{"balance_bias": false, "lr_router": 0.00154, "num_key_value_heads": 1, "head_dim": 32, "norm_eps": 1e-05, "positions": "rope", "init_std_down": 0.0, "learning_rate": 0.00637, "lr_head": 0.0171, "decay_shape": "linear", "train_tokens": 806500000, "max_steps": 3414}
Below are experts of layer 8 (counted from 0) of a mixture-of-experts language model. Rows are named router (the router's row for the expert), gate (a neuron's input weights, with its number), up (a neuron's input weights, with its number) and show model dimensions 0-223. Each number is 50 + 12 x the weight over its row's rms, rounded and kept within 0 to 99.
After each expert's rows: a language model's description of what the expert responds to. This comes from a sample of Wikipedia text that the model never trained on.

# expert 10
router:45 42 58 72 52 54 53 44 62 65 56 50 60 39 62 43 37 60 47 49 57 48 37 68 63 58 68 41 57 51 68 37 47 60 44 36 53 46 47 55 37 48 72 44 44 43 84 65 50 36 63 72 60 32 46 56 48 41 54 40 60 61 55 41 43 62 58 61 61 58 61 71 70 44 64 64 61 44 59 48 57 82 48 48 56 65 42 48 49 45 55 34 50 32 57 63 56 36 43 59 47 36 44 57 67 24 46 61 60 51 31 29 64 55 62 24 62 54 61 56 50 25 47 29 46 49 62 62 69 52 65 56 39 54 77 38 59 32 33 60 40 54 68 28 48 43 66 35 67 60 43 42 47 47 63 51 59 48 40 53 49 44 67 46 49 32 21 52 63 61 37 56 38 60 46 34 38 58 31 38 39 60 57 63 38 51 28 58 40 48 50 55 69 42 33 63 46 59 45 64 70 36 58 37 37 68 41 54 69 42 72 47 49 49 47 34 70 46 58 27 67 65 48 55
gate1:49 42 41 53 48 23 44 39 42 61 55 42 48 10 47 44 59 45 39 69 41 51 44 60 40 37 58 36 28 26 53 63 33 66 63 55 46 22 52 63 58 54 47 53 53 49 35 29 53 63 45 22 57 67 46 49 52 66 51 60 59 55 54 49 29 61 64 60 45 18 49 65 68 49 54 52 41 57 52 43 30 55 33 35 36 48 31 32 51 41 51 52 61 63 59 66 76 82 37 52 64 57 54 39 36 57 53 57 65 46 42 54 42 40 45 53 35 81 55 81 47 45 28 56 44 57 41 60 50 29 30 44 60 74 38 60 39 66 41 36 60 59 53 50 48 40 40 45 29 53 47 46 47 39 68 43 50 39 54 37 52 46 47 43 69 37 61 48 55 80 46 42 54 51 47 48 43 48 48 56 32 45 33 49 46 37 35 64 32 57 52 34 61 59 71 51 35 50 51 33 41 42 47 56 65 58 49 56 37 52 53 49 49 61 61 33 31 40 54 51 44 65 54 43
up1:55 68 59 56 40 58 47 40 39 45 61 55 70 61 59 33 41 55 37 64 38 42 51 59 34 51 61 66 46 60 35 41 67 49 50 73 70 26 57 51 49 45 53 53 38 55 53 47 47 48 41 25 16 61 61 49 52 46 58 54 58 37 60 46 50 47 43 55 39 52 51 65 39 38 43 51 52 71 48 38 40 60 73 52 28 45 71 51 53 60 48 40 22 53 42 29 78 38 54 49 46 50 72 72 46 48 49 34 72 36 38 38 55 49 53 58 30 55 46 26 41 67 65 43 35 52 28 69 46 55 52 55 43 64 50 42 58 37 58 40 52 27 63 64 65 31 43 58 52 34 71 41 51 33 62 55 59 72 50 55 50 50 37 50 64 43 47 59 63 47 56 42 49 59 42 37 42 52 54 60 53 42 68 38 48 21 61 50 51 44 72 84 51 54 53 75 59 25 65 52 56 43 67 45 45 48 52 45 77 65 52 47 56 41 48 55 44 74 47 73 51 55 42 71
Mid-word fragments. Short word-internal pieces in the middle of longer words, such as le in molecule, de in misdemeanor, th in thin, plus Greek byte pieces.

# expert 9
router:51 58 55 39 64 52 38 41 42 39 34 33 35 34 65 52 45 70 54 35 38 60 63 50 51 36 49 36 52 73 36 45 60 57 45 93 49 69 62 43 44 33 43 39 43 31 65 22 48 47 46 39 74 50 44 57 39 39 63 43 48 49 54 38 37 58 63 45 30 68 43 44 44 44 51 54 47 53 65 40 50 47 33 43 41 36 53 51 31 75 44 59 77 52 31 45 49 51 71 56 59 51 66 30 52 61 54 36 47 57 75 32 48 71 40 46 26 67 49 57 52 56 50 67 35 53 60 50 61 41 59 43 48 50 48 42 51 53 43 77 34 38 44 36 54 61 55 45 19 60 34 72 35 55 41 31 51 55 55 40 66 38 37 51 42 66 44 52 72 48 57 45 34 54 84 65 61 71 55 60 24 46 43 49 56 56 39 60 73 48 50 53 30 71 36 48 54 44 41 48 58 48 49 41 70 47 57 51 37 47 50 50 59 50 58 61 59 58 62 66 55 51 38 40
gate1:41 50 82 58 45 30 54 47 45 42 49 43 45 40 54 57 39 48 38 76 60 83 52 58 53 50 64 69 64 43 41 47 73 37 72 52 54 34 65 43 64 49 50 43 67 42 54 47 53 63 61 57 21 33 44 48 17 76 45 45 45 45 63 62 35 59 48 58 49 67 69 62 40 58 57 46 34 53 43 64 33 47 65 64 54 72 50 53 42 38 30 30 56 41 68 57 59 52 44 45 43 36 45 48 70 72 42 54 47 45 43 29 54 51 59 54 71 46 51 51 46 53 47 41 60 70 69 44 60 37 37 55 52 39 54 44 47 38 59 46 54 40 38 51 45 64 68 56 58 50 39 58 34 56 58 71 47 29 33 67 43 43 59 51 43 60 56 60 44 61 57 67 46 57 67 54 59 51 67 61 67 62 51 44 42 47 63 54 61 62 46 75 51 49 46 40 46 41 48 60 31 44 61 61 45 74 52 25 73 21 66 46 43 29 81 42 61 46 51 48 49 39 58 50
up1:71 59 49 29 23 56 45 41 42 53 81 74 43 20 45 39 61 35 39 56 46 29 52 46 64 76 53 53 40 47 45 30 57 45 55 72 52 55 45 59 56 61 37 38 46 54 43 33 47 49 46 50 41 19 57 40 43 58 63 77 53 53 59 52 58 59 35 65 56 40 59 44 41 41 68 55 24 68 42 55 60 56 55 57 59 62 64 47 46 74 66 51 70 61 48 46 60 42 58 44 47 50 70 46 34 46 64 37 67 41 46 48 43 51 25 37 64 58 52 70 57 47 46 57 42 28 50 36 50 33 58 52 42 43 63 54 55 45 75 41 44 32 40 50 69 62 39 35 54 60 53 42 55 39 46 70 48 50 64 32 63 59 57 51 57 49 40 44 66 28 45 41 60 50 50 24 41 19 51 69 51 50 38 15 54 49 46 51 50 50 56 45 52 46 52 52 45 67 55 46 72 52 70 52 48 55 31 52 67 31 69 40 61 65 49 52 39 53 39 68 49 56 45 42
Table and list separators. Pipe cells in tables, colons after infobox field names, and dashes starting list items, as in Rione: Borgo or | Male |.

# expert 25
router:60 38 42 52 58 57 61 60 53 60 44 70 43 36 19 59 51 30 67 51 48 38 35 59 46 47 33 60 52 32 41 62 49 33 37 44 36 46 48 71 62 58 58 58 34 73 73 47 55 48 51 52 40 59 45 42 78 51 45 45 29 42 62 42 55 46 65 70 47 73 57 32 35 52 26 51 29 51 50 34 46 27 63 43 40 52 34 39 52 24 55 62 64 49 53 59 68 46 55 69 52 43 58 52 26 55 49 34 53 37 54 81 59 58 47 35 16 23 52 38 55 46 44 68 66 56 58 51 60 66 73 34 57 55 50 56 43 69 52 47 45 44 43 58 53 56 46 26 64 45 33 53 45 52 54 36 63 50 32 55 48 28 43 30 66 59 51 55 51 66 48 45 51 50 63 58 37 55 50 65 59 50 54 54 52 36 40 51 77 55 44 50 50 51 44 42 52 36 19 42 50 63 39 55 43 50 42 55 58 49 66 67 32 76 29 42 42 62 46 49 57 50 43 42
gate0:55 57 51 41 53 45 54 49 58 38 35 53 53 49 63 53 56 41 36 70 39 69 25 43 34 48 44 42 57 41 58 08 46 56 57 59 58 68 43 67 42 47 39 69 62 56 56 49 38 60 44 43 51 47 30 52 47 49 33 56 24 36 37 44 62 58 53 44 60 44 31 37 59 53 53 46 42 61 47 65 28 55 57 24 45 57 58 20 61 59 60 38 48 66 34 66 55 51 35 76 43 46 33 34 46 43 46 39 45 38 66 49 46 47 55 40 58 37 63 26 61 69 54 34 37 58 51 48 54 49 80 35 65 49 37 48 53 42 62 46 51 37 34 38 63 60 51 66 66 45 50 46 46 63 30 49 52 64 28 65 64 54 45 48 55 31 43 43 52 46 58 31 54 55 62 33 35 29 56 53 48 51 72 28 47 54 60 73 64 63 43 59 60 74 42 49 60 38 52 45 50 45 33 69 41 47 69 53 46 67 35 35 41 47 48 67 46 35 39 26 69 37 59 47
up0:61 44 56 41 40 55 23 70 49 40 25 29 53 45 56 56 55 64 49 45 61 68 62 58 42 59 53 35 36 58 58 43 66 53 46 65 48 53 42 66 55 37 49 53 36 37 54 48 47 52 32 38 52 64 58 61 61 29 57 43 45 67 47 68 52 58 38 60 60 57 61 46 31 38 33 51 60 77 53 61 36 39 43 62 35 65 48 37 54 51 69 42 69 58 54 48 63 17 38 37 66 36 65 51 44 56 71 48 53 48 22 37 54 44 53 47 54 44 29 64 36 38 55 45 39 57 51 33 33 67 47 46 54 51 21 76 49 45 82 66 41 47 42 34 62 40 54 44 62 47 47 60 31 69 34 41 59 59 57 48 65 42 61 57 58 55 56 67 56 37 51 52 32 61 51 40 47 60 62 51 43 50 45 50 72 57 38 28 53 34 48 48 60 68 68 44 53 50 44 58 65 71 38 39 59 71 61 47 29 50 47 69 62 60 55 58 59 31 75 67 42 69 47 48
Line breaks. Line-break tokens ending list items, infobox fields and table rows, often before a dash-led item, as in - Kingdom, - Founded.

# expert 18
router:50 41 45 44 74 45 44 56 65 54 24 22 38 39 45 31 56 51 54 62 27 48 61 50 42 49 55 52 48 54 52 66 67 54 54 40 36 39 49 21 43 56 67 45 62 45 61 60 42 53 47 62 43 33 28 29 60 27 54 58 54 59 56 43 54 35 38 36 31 47 61 61 66 48 50 48 34 46 41 50 34 54 41 53 51 50 63 63 61 46 39 38 80 31 70 49 70 68 55 44 31 52 57 42 52 57 70 51 52 31 41 55 23 34 46 48 84 64 48 48 42 68 36 66 58 53 47 31 42 57 54 43 57 42 45 65 45 48 52 51 47 81 44 32 50 68 34 59 67 57 59 39 25 27 52 53 52 48 48 33 41 33 61 31 53 56 54 36 71 48 41 46 57 44 38 51 57 34 45 37 40 64 53 53 39 57 72 58 75 43 66 49 56 49 44 43 55 61 52 26 54 39 65 50 54 48 48 57 61 61 26 38 36 38 59 58 41 59 67 48 43 42 57 64
gate0:68 48 47 38 66 66 53 50 59 54 55 51 43 61 55 58 50 63 44 63 45 25 74 63 52 52 68 46 49 41 50 32 43 49 50 44 59 46 71 54 58 43 28 53 58 52 57 43 44 44 47 40 46 57 55 71 37 49 39 41 63 60 44 45 52 55 32 48 34 57 29 63 53 54 62 54 66 33 46 62 52 60 40 60 50 84 22 36 45 50 43 64 71 59 47 38 36 36 30 60 47 58 61 45 30 29 71 56 47 64 39 63 39 60 40 55 48 41 34 64 58 51 57 41 55 62 47 38 52 25 35 50 22 47 61 54 26 52 30 57 53 52 56 56 39 57 47 23 63 56 43 79 56 46 38 49 53 30 72 19 57 48 40 68 47 58 63 59 23 46 39 66 71 60 69 57 44 44 40 42 61 57 57 58 23 64 43 53 69 44 45 51 49 53 57 62 44 71 28 40 54 75 47 57 62 50 32 47 51 43 57 55 50 50 19 46 42 42 57 38 56 38 42 57
up0:34 57 51 65 40 48 48 46 39 61 69 36 36 68 55 42 54 62 65 60 55 51 53 45 44 61 51 57 48 49 46 14 51 23 58 48 64 73 60 52 45 47 48 52 69 58 43 63 45 66 43 15 67 34 51 42 59 64 58 55 46 62 48 38 23 38 67 67 48 53 43 47 42 41 43 49 35 62 68 73 43 40 59 60 49 37 77 41 53 80 51 55 66 53 31 43 38 65 46 40 51 54 70 42 52 52 66 73 54 56 50 48 32 37 44 53 53 64 60 54 48 59 50 43 39 65 61 44 53 53 54 64 35 51 50 49 39 42 63 61 38 53 46 43 66 70 62 35 47 42 55 43 44 40 61 37 78 26 48 34 48 36 48 61 53 68 35 63 38 58 47 57 49 27 64 58 51 40 57 71 44 63 59 65 62 35 33 45 43 52 70 39 41 46 59 43 63 88 45 41 59 46 42 59 48 47 59 45 40 61 47 66 50 49 30 58 40 64 69 58 33 28 38 54
Time periods and regions. Words after the naming centuries, decades and directions, such as 19th century, 1970s, western, Second World War, United States.

# expert 21
router:61 66 48 58 62 48 57 47 38 55 56 57 38 52 43 55 33 62 61 62 49 62 51 45 54 60 35 59 57 23 62 32 53 69 49 49 31 32 59 45 43 50 68 57 55 34 48 65 55 57 47 35 66 51 32 73 56 51 58 60 65 26 50 42 70 63 81 55 67 64 62 44 56 37 78 56 35 57 45 50 34 63 37 33 25 39 46 59 62 41 62 48 38 51 48 58 61 55 46 56 38 32 58 24 63 51 73 42 50 59 62 58 43 67 64 47 63 33 76 41 55 52 73 42 53 53 38 36 71 38 44 60 24 56 56 44 49 46 48 54 23 75 48 33 12 53 33 44 55 53 33 66 54 60 55 53 51 59 56 41 50 60 41 45 39 55 61 67 40 56 72 52 54 56 64 54 45 45 51 43 60 36 55 66 42 53 45 56 36 59 46 38 53 64 46 47 55 39 39 35 54 46 72 71 51 55 28 57 52 25 59 54 40 53 46 35 45 38 43 54 55 58 56 71
gate2:40 38 66 51 60 58 49 65 36 43 42 64 37 43 68 69 45 40 22 53 47 68 65 32 51 57 62 52 73 45 60 56 56 43 58 57 42 44 56 55 58 48 63 39 45 39 43 41 49 57 49 66 57 40 48 46 52 45 39 42 69 35 44 43 40 48 33 53 61 33 61 40 30 84 45 35 58 51 43 39 42 46 59 62 57 76 61 42 26 47 57 71 46 50 45 53 37 42 46 44 18 41 67 38 40 51 42 45 55 62 67 50 30 49 44 63 66 53 67 30 29 72 57 64 40 43 47 49 59 53 56 54 47 50 47 53 51 38 54 33 54 28 60 33 58 35 27 71 46 69 59 19 46 44 74 57 54 43 65 56 55 58 41 64 73 47 37 28 55 55 43 41 70 51 54 58 42 51 41 41 58 42 63 53 64 65 75 55 40 48 44 29 55 73 43 72 59 71 32 34 63 61 48 73 47 45 45 53 44 36 53 53 62 77 43 44 45 54 63 50 56 50 54 58
up2:58 47 78 42 57 32 48 59 41 44 57 71 55 67 53 58 58 36 43 50 62 76 50 37 40 49 48 68 66 38 32 58 51 37 69 61 46 38 45 54 50 23 55 25 60 30 35 39 56 61 39 69 64 63 42 45 39 48 25 47 45 27 43 37 44 48 48 45 59 62 65 45 45 48 47 41 52 55 45 60 49 46 32 52 46 61 51 34 34 58 35 50 41 43 37 49 70 44 54 43 26 31 54 47 61 40 54 30 50 60 50 48 67 59 37 62 58 43 58 60 47 30 55 76 69 45 69 54 48 38 49 37 54 58 38 64 60 30 48 36 44 31 30 37 46 65 53 71 44 71 79 72 60 69 59 51 57 41 69 37 38 61 32 52 56 58 59 34 50 40 53 39 57 45 33 43 35 44 47 53 47 40 33 44 42 46 65 65 36 42 66 38 48 76 20 77 52 56 49 45 56 55 59 47 46 58 43 37 37 33 59 35 51 47 37 36 62 52 60 62 45 46 38 62
Slavic and foreign name pieces. Middle syllables of Slavic, Japanese or other foreign personal and place names in sports tables, like do in Drozdov, to in Krzysztof.

# expert 0
router:41 65 44 57 57 59 61 27 58 71 40 62 72 71 41 63 63 45 57 54 56 40 78 61 57 27 25 49 61 49 28 41 61 55 48 70 57 75 44 39 74 51 48 39 62 39 55 37 62 38 52 29 39 71 67 50 43 48 55 30 52 26 47 49 26 55 66 51 53 37 45 32 70 38 52 71 65 55 31 52 63 37 47 43 69 54 48 60 51 58 64 46 37 52 59 62 58 53 37 58 50 69 46 41 45 60 32 55 45 42 61 46 51 46 49 34 36 36 34 40 51 56 46 52 60 52 51 50 40 48 50 59 59 64 39 35 51 50 41 49 63 62 62 62 72 55 43 54 34 53 53 62 50 44 56 60 59 45 47 63 51 52 39 51 52 43 34 25 64 60 28 32 38 63 24 52 54 58 54 55 74 53 41 55 56 43 53 54 38 46 43 60 51 53 65 85 77 65 59 37 57 47 68 47 31 32 54 56 71 48 56 25 55 61 47 39 51 43 61 53 66 34 43 39
gate2:52 51 60 41 64 52 52 48 52 31 48 43 32 41 45 48 34 67 62 30 45 55 49 37 52 25 47 53 62 35 50 41 46 61 45 36 67 38 38 47 52 38 80 38 51 54 27 28 46 50 71 46 54 32 39 44 37 47 36 40 53 60 51 29 40 67 58 47 56 71 29 44 46 44 49 45 63 33 47 70 56 58 75 39 50 45 52 47 63 56 51 25 51 50 56 41 55 45 37 49 67 54 36 62 47 29 40 42 29 47 50 55 64 73 55 45 54 41 51 54 59 50 24 57 67 27 43 36 37 58 22 67 43 54 51 69 71 61 48 39 54 44 48 47 71 74 51 44 43 49 41 56 29 48 72 51 61 67 50 36 64 36 59 64 58 60 50 55 49 80 49 50 46 34 67 50 51 83 61 71 81 45 29 42 62 44 36 49 60 45 54 58 50 30 47 44 50 43 50 49 56 33 45 53 55 37 59 59 72 51 58 61 44 42 62 41 42 60 49 39 25 51 41 53
up2:45 47 58 57 66 44 53 62 57 36 43 51 57 49 34 28 46 60 68 37 48 70 52 41 64 41 57 49 60 35 20 33 56 48 65 37 52 53 50 38 55 39 63 42 36 42 53 45 46 54 73 55 69 31 54 48 55 42 41 67 48 61 53 44 50 47 31 42 63 37 32 48 65 41 62 44 47 33 44 56 69 76 61 46 61 53 43 47 82 63 54 39 57 46 51 35 53 58 43 59 73 39 35 59 44 34 30 28 23 42 46 45 49 53 57 37 40 57 63 64 68 62 55 24 70 48 33 56 55 37 19 49 48 56 47 60 53 52 58 62 45 41 56 46 68 79 54 49 54 47 41 42 40 40 69 48 34 50 58 35 61 35 50 37 55 42 50 65 53 64 45 63 62 54 62 47 33 72 62 64 67 48 29 34 66 61 42 65 55 41 39 45 68 26 34 37 46 58 51 41 62 42 24 41 49 63 50 47 48 23 49 51 36 55 41 40 49 74 47 56 32 63 38 57
Sentence-final periods. Full stops ending sentences, often after numbers, names or quotes, plus the closing = of section headings like = Gladstone =.

# expert 13
router:50 34 43 52 32 45 49 47 39 40 38 63 54 71 63 33 68 55 52 55 39 31 39 51 47 69 38 67 60 76 37 36 71 38 43 59 55 53 75 63 62 72 52 54 53 58 48 43 62 61 64 70 65 40 59 50 57 75 69 41 32 44 55 53 55 37 64 47 49 49 63 31 71 51 56 51 46 39 48 62 43 54 54 78 44 40 44 66 49 55 59 68 38 65 27 64 18 51 54 54 48 38 35 57 45 46 48 39 44 61 59 51 38 68 64 29 63 72 53 39 51 51 42 54 67 65 57 38 66 31 39 55 46 51 32 47 51 63 36 42 52 25 27 50 33 27 64 76 62 42 81 54 45 51 51 42 61 32 55 66 48 50 58 72 37 45 44 57 43 57 39 52 60 55 41 47 34 64 52 57 34 74 55 53 58 57 60 37 66 66 61 37 40 41 53 53 64 66 45 34 48 61 34 57 51 52 55 45 51 38 47 35 67 44 49 38 44 36 40 41 38 45 54 46
gate0:60 49 48 57 47 11 49 71 29 49 56 38 61 49 65 67 58 63 52 20 37 62 60 40 75 38 54 47 40 44 55 56 29 45 60 33 48 56 57 51 26 60 42 72 40 38 52 60 55 58 71 49 53 66 63 60 66 44 83 69 32 44 42 41 56 61 64 52 36 50 49 43 51 68 49 51 43 42 60 66 47 59 51 46 50 57 42 53 43 40 45 44 53 47 46 67 45 43 45 50 60 38 48 27 53 57 59 70 28 67 45 59 50 50 61 46 64 55 48 61 51 52 45 30 41 47 21 33 40 33 40 55 49 58 42 65 55 54 56 52 76 75 65 43 37 63 42 52 70 48 43 56 57 43 48 70 54 65 71 53 65 47 62 43 39 29 31 53 64 71 47 71 36 40 46 56 26 61 44 56 38 56 43 55 47 34 47 46 69 79 48 57 34 83 40 40 48 60 45 55 60 49 50 35 44 63 30 43 53 65 53 60 41 44 41 54 63 45 43 40 63 48 55 54
up0:59 63 45 51 61 46 50 61 33 56 39 79 46 34 63 34 44 54 36 58 35 43 63 43 37 38 39 59 52 61 65 41 62 30 61 36 43 59 42 51 37 43 49 33 50 74 58 70 63 54 49 31 41 43 55 50 47 49 59 53 45 43 59 41 42 48 40 29 35 39 44 38 78 34 48 57 73 52 67 53 58 56 34 51 65 45 32 52 44 45 62 51 46 73 43 57 46 27 62 78 55 43 59 18 50 52 57 55 70 60 56 50 47 34 66 52 40 50 44 34 45 52 69 51 49 41 57 54 52 72 88 39 23 44 50 41 41 32 49 55 35 38 47 72 74 64 59 49 45 79 52 47 58 63 52 45 38 53 52 51 70 41 54 46 44 53 48 67 48 54 65 39 45 40 54 68 65 60 59 51 43 42 50 37 56 38 58 47 42 24 77 40 37 60 43 52 35 52 62 61 57 67 49 40 48 40 35 49 39 58 30 78 50 33 38 38 47 48 46 65 46 48 53 23
Capital word openings. Single capital letter starting a word at heading or line starts and after brackets, such as M in Mountaineering, B in Building, H.

# expert 14
router:20 47 70 57 70 27 61 51 61 78 42 59 28 49 42 49 56 44 50 59 41 42 59 67 21 53 49 32 66 48 71 61 68 37 65 65 43 47 43 30 57 70 55 55 73 38 48 36 53 38 65 51 33 74 15 57 49 46 47 59 45 70 49 59 64 50 55 56 59 52 63 71 33 46 48 43 57 54 47 59 27 44 55 38 62 40 62 52 66 41 57 39 53 38 42 50 16 51 78 54 48 24 44 70 47 62 52 36 57 28 62 46 41 45 50 62 47 33 65 42 55 62 56 55 57 55 55 68 66 55 47 46 56 28 42 64 45 54 45 68 45 34 45 62 52 71 51 35 43 63 29 48 61 31 46 49 59 62 31 63 65 42 52 36 61 44 51 36 44 56 61 61 64 55 37 50 57 39 65 56 29 58 55 52 42 52 46 59 63 65 57 49 60 53 51 32 60 48 49 33 52 64 49 39 49 55 55 36 44 48 53 50 53 50 35 75 65 58 56 42 30 42 56 49
gate0:55 51 47 51 50 69 50 46 46 58 39 50 66 30 46 30 30 63 57 54 56 44 65 37 44 62 61 58 57 44 71 46 28 43 52 35 76 60 44 53 51 71 48 63 44 60 54 55 53 48 42 60 61 46 43 35 54 29 37 62 56 48 47 58 51 46 44 41 22 45 31 77 59 24 42 50 57 53 44 42 66 44 28 47 45 48 39 73 52 41 60 43 60 16 39 41 32 57 42 33 45 57 45 57 54 41 52 42 28 67 78 52 22 59 33 42 42 43 70 56 51 55 44 74 52 46 52 42 56 43 41 39 67 59 33 62 51 42 54 49 58 48 29 30 54 53 45 67 39 53 53 55 69 57 36 53 68 60 59 42 40 52 52 47 45 49 57 63 64 43 39 46 55 42 44 44 53 50 36 69 55 59 49 56 59 41 65 09 67 57 61 39 65 46 48 76 46 48 32 34 65 31 65 64 70 57 53 68 49 34 32 53 53 63 64 59 72 52 50 60 46 34 57 54
up0:43 55 48 52 57 59 52 37 43 46 46 53 40 40 60 38 33 58 55 71 45 40 69 39 45 79 50 63 44 52 46 41 66 61 60 44 54 46 33 62 40 55 27 71 51 58 37 54 54 46 64 34 61 25 43 40 50 31 38 54 71 43 82 57 65 63 66 45 33 66 46 58 16 50 37 71 49 57 42 68 62 47 33 64 48 51 33 81 58 30 53 60 55 66 67 39 37 64 39 36 50 44 54 38 58 19 34 66 52 63 49 50 58 72 49 58 33 53 58 38 31 47 39 79 28 47 59 41 50 60 43 27 58 57 49 39 33 65 47 52 58 60 39 45 54 53 43 65 57 41 64 48 57 46 40 32 70 74 52 53 66 44 45 66 49 63 63 39 50 67 53 54 48 55 56 62 44 40 49 46 40 31 41 47 51 54 49 36 37 44 42 44 73 68 59 48 39 49 42 35 55 39 57 49 46 48 56 53 48 44 37 43 52 59 68 53 80 45 46 47 31 50 54 36
Biographical dates, institutions. Birth and death years inside parentheses after born, plus Born, Died, and institution words in biographies, such as School, Museum, Hospital.

# expert 3
router:55 50 73 55 39 59 79 44 59 53 26 43 48 39 41 59 49 55 58 47 59 41 43 39 55 49 43 54 47 63 49 59 46 53 66 54 58 80 43 44 50 56 46 58 34 30 47 57 53 51 45 33 50 45 67 52 38 17 50 28 48 41 54 51 47 23 50 50 33 48 41 12 40 63 44 38 71 47 44 34 43 81 38 52 46 53 44 51 46 55 80 53 45 49 42 67 66 47 57 49 32 50 39 52 67 49 25 61 48 36 53 30 53 45 56 38 38 56 36 52 55 50 48 54 51 37 41 63 38 60 53 70 62 56 37 35 54 69 70 66 61 65 28 48 68 66 33 69 37 55 47 55 62 28 60 51 54 72 45 41 39 36 41 49 61 44 56 31 43 46 55 55 34 37 78 54 43 28 51 49 64 48 52 60 58 24 42 41 27 54 60 39 38 58 46 39 63 44 71 62 40 36 59 39 55 39 62 39 47 55 36 47 68 40 53 38 49 57 59 67 67 45 48 36
gate2:78 40 55 50 82 49 32 37 49 43 68 47 50 49 51 56 81 25 31 49 67 52 51 51 52 56 56 68 39 31 50 52 48 54 49 84 68 34 39 51 46 37 58 57 44 67 54 47 68 47 41 53 44 42 52 37 44 66 72 56 65 56 54 51 58 50 59 41 63 69 51 46 52 65 66 32 47 40 48 55 37 53 53 42 52 50 27 36 67 64 42 45 54 40 72 47 59 49 43 50 47 52 55 37 51 64 62 43 60 44 71 51 70 41 58 51 63 50 57 51 57 43 57 70 52 48 57 50 53 49 55 26 43 49 30 60 64 36 59 59 47 43 63 46 47 46 57 57 28 45 64 64 46 52 54 45 45 47 37 29 32 50 76 69 42 80 31 45 65 62 62 29 46 67 68 49 45 71 75 32 58 41 69 39 51 39 45 49 65 63 75 52 63 63 31 54 50 36 70 50 47 47 50 59 44 53 66 51 47 50 38 44 66 46 63 68 38 44 46 55 47 51 43 84
up2:56 65 63 38 60 29 51 67 64 47 54 56 55 47 35 53 76 59 38 64 57 55 52 32 41 48 39 52 49 31 41 75 72 38 62 70 51 40 42 40 48 53 50 41 58 46 38 63 49 38 45 57 72 50 47 40 54 30 61 40 40 22 46 28 49 46 51 55 51 53 46 44 46 55 80 43 36 62 54 57 29 55 45 36 27 48 25 65 55 60 53 39 48 32 48 60 58 52 41 52 61 43 41 35 42 54 63 32 61 52 60 66 53 39 42 51 83 45 45 50 59 51 56 45 38 59 61 46 53 50 26 32 54 56 33 46 57 30 45 57 48 38 47 40 17 44 58 59 27 51 35 76 36 53 61 42 57 58 61 41 75 39 58 74 50 49 59 64 50 60 47 32 47 61 57 47 58 64 51 61 57 51 57 51 38 63 56 37 53 48 39 46 50 51 14 39 58 46 56 54 65 52 48 69 34 42 59 51 49 64 76 69 74 46 52 76 42 45 35 45 62 66 60 68
Clause-joining commas, conjunctions. Commas, and, but, while, though, semicolons and dashes that join clauses or list items, as in ", which" or ", but".

# expert 1
router:49 70 53 51 53 53 59 71 65 58 66 40 42 47 55 68 54 38 55 57 49 53 62 45 60 52 51 52 57 48 33 37 54 42 55 64 64 51 74 36 70 41 57 52 50 60 53 59 32 41 49 58 30 56 26 44 62 53 47 48 37 60 51 43 48 61 54 58 62 70 57 44 27 63 29 54 45 50 34 40 67 30 68 58 50 35 60 69 41 37 50 67 50 51 43 26 30 29 57 40 44 47 49 39 38 32 46 64 49 52 44 60 54 68 54 53 66 71 50 57 58 85 54 46 69 68 54 65 37 56 41 22 37 32 60 77 52 46 33 33 52 34 41 72 42 58 51 40 50 41 51 51 71 36 55 40 62 69 73 53 40 53 41 31 50 40 66 67 52 56 30 63 67 70 58 47 44 63 55 53 55 57 58 30 69 66 56 54 57 61 25 45 51 73 53 53 40 41 44 49 68 38 52 48 49 50 28 44 48 49 21 61 40 53 46 39 35 68 44 38 51 50 38 46
gate0:53 46 46 61 43 16 47 43 58 29 54 32 56 68 49 58 67 46 52 56 44 34 56 53 59 43 39 73 56 57 63 51 43 54 33 43 51 29 50 61 72 43 66 57 55 59 25 68 35 58 55 66 50 27 46 47 33 51 50 37 36 26 58 61 35 54 45 53 30 42 46 59 42 56 52 23 44 25 53 47 58 40 48 60 19 63 60 56 49 43 48 88 47 44 41 61 61 71 73 56 48 60 62 44 61 41 23 49 58 39 49 52 37 40 82 59 54 59 35 48 15 60 57 51 62 41 26 65 46 40 52 40 56 35 50 40 47 50 52 39 68 54 51 56 53 62 47 59 28 76 62 48 37 45 29 48 47 63 50 47 65 53 54 46 47 57 46 45 62 62 52 56 50 42 50 56 51 47 67 43 43 57 50 53 40 54 65 56 53 34 76 48 59 60 40 40 61 48 62 52 64 41 49 63 51 25 46 37 42 40 54 70 63 45 62 37 28 53 45 46 66 35 35 58
up0:61 44 55 64 54 56 41 59 41 60 40 60 42 46 56 13 44 51 63 50 57 39 62 49 40 40 32 49 46 53 44 62 54 31 56 41 48 57 46 44 26 45 44 42 48 41 51 40 41 49 46 61 66 71 63 46 56 36 46 58 66 58 66 50 55 32 61 32 67 41 51 65 32 47 45 59 50 41 57 84 54 55 38 42 59 58 33 51 58 68 69 08 40 58 54 44 51 34 44 33 62 40 40 47 41 67 79 49 39 74 46 23 38 54 34 48 48 49 53 48 66 65 42 61 31 27 75 42 45 49 46 59 61 55 41 50 45 32 53 57 53 48 43 31 65 42 49 22 62 54 52 61 71 58 56 34 62 39 71 44 45 39 56 53 58 43 56 43 37 45 42 40 32 39 28 49 53 53 75 61 73 50 30 51 42 31 61 57 40 65 39 48 48 40 59 30 58 45 43 45 54 57 53 65 38 55 58 68 53 57 66 62 45 44 60 71 67 52 35 60 55 49 72 52
Table cell starts. First token in wiki table cells after a pipe, often capital initials or blank padding, such as U in UMass, W. C. Miller, and dash separators.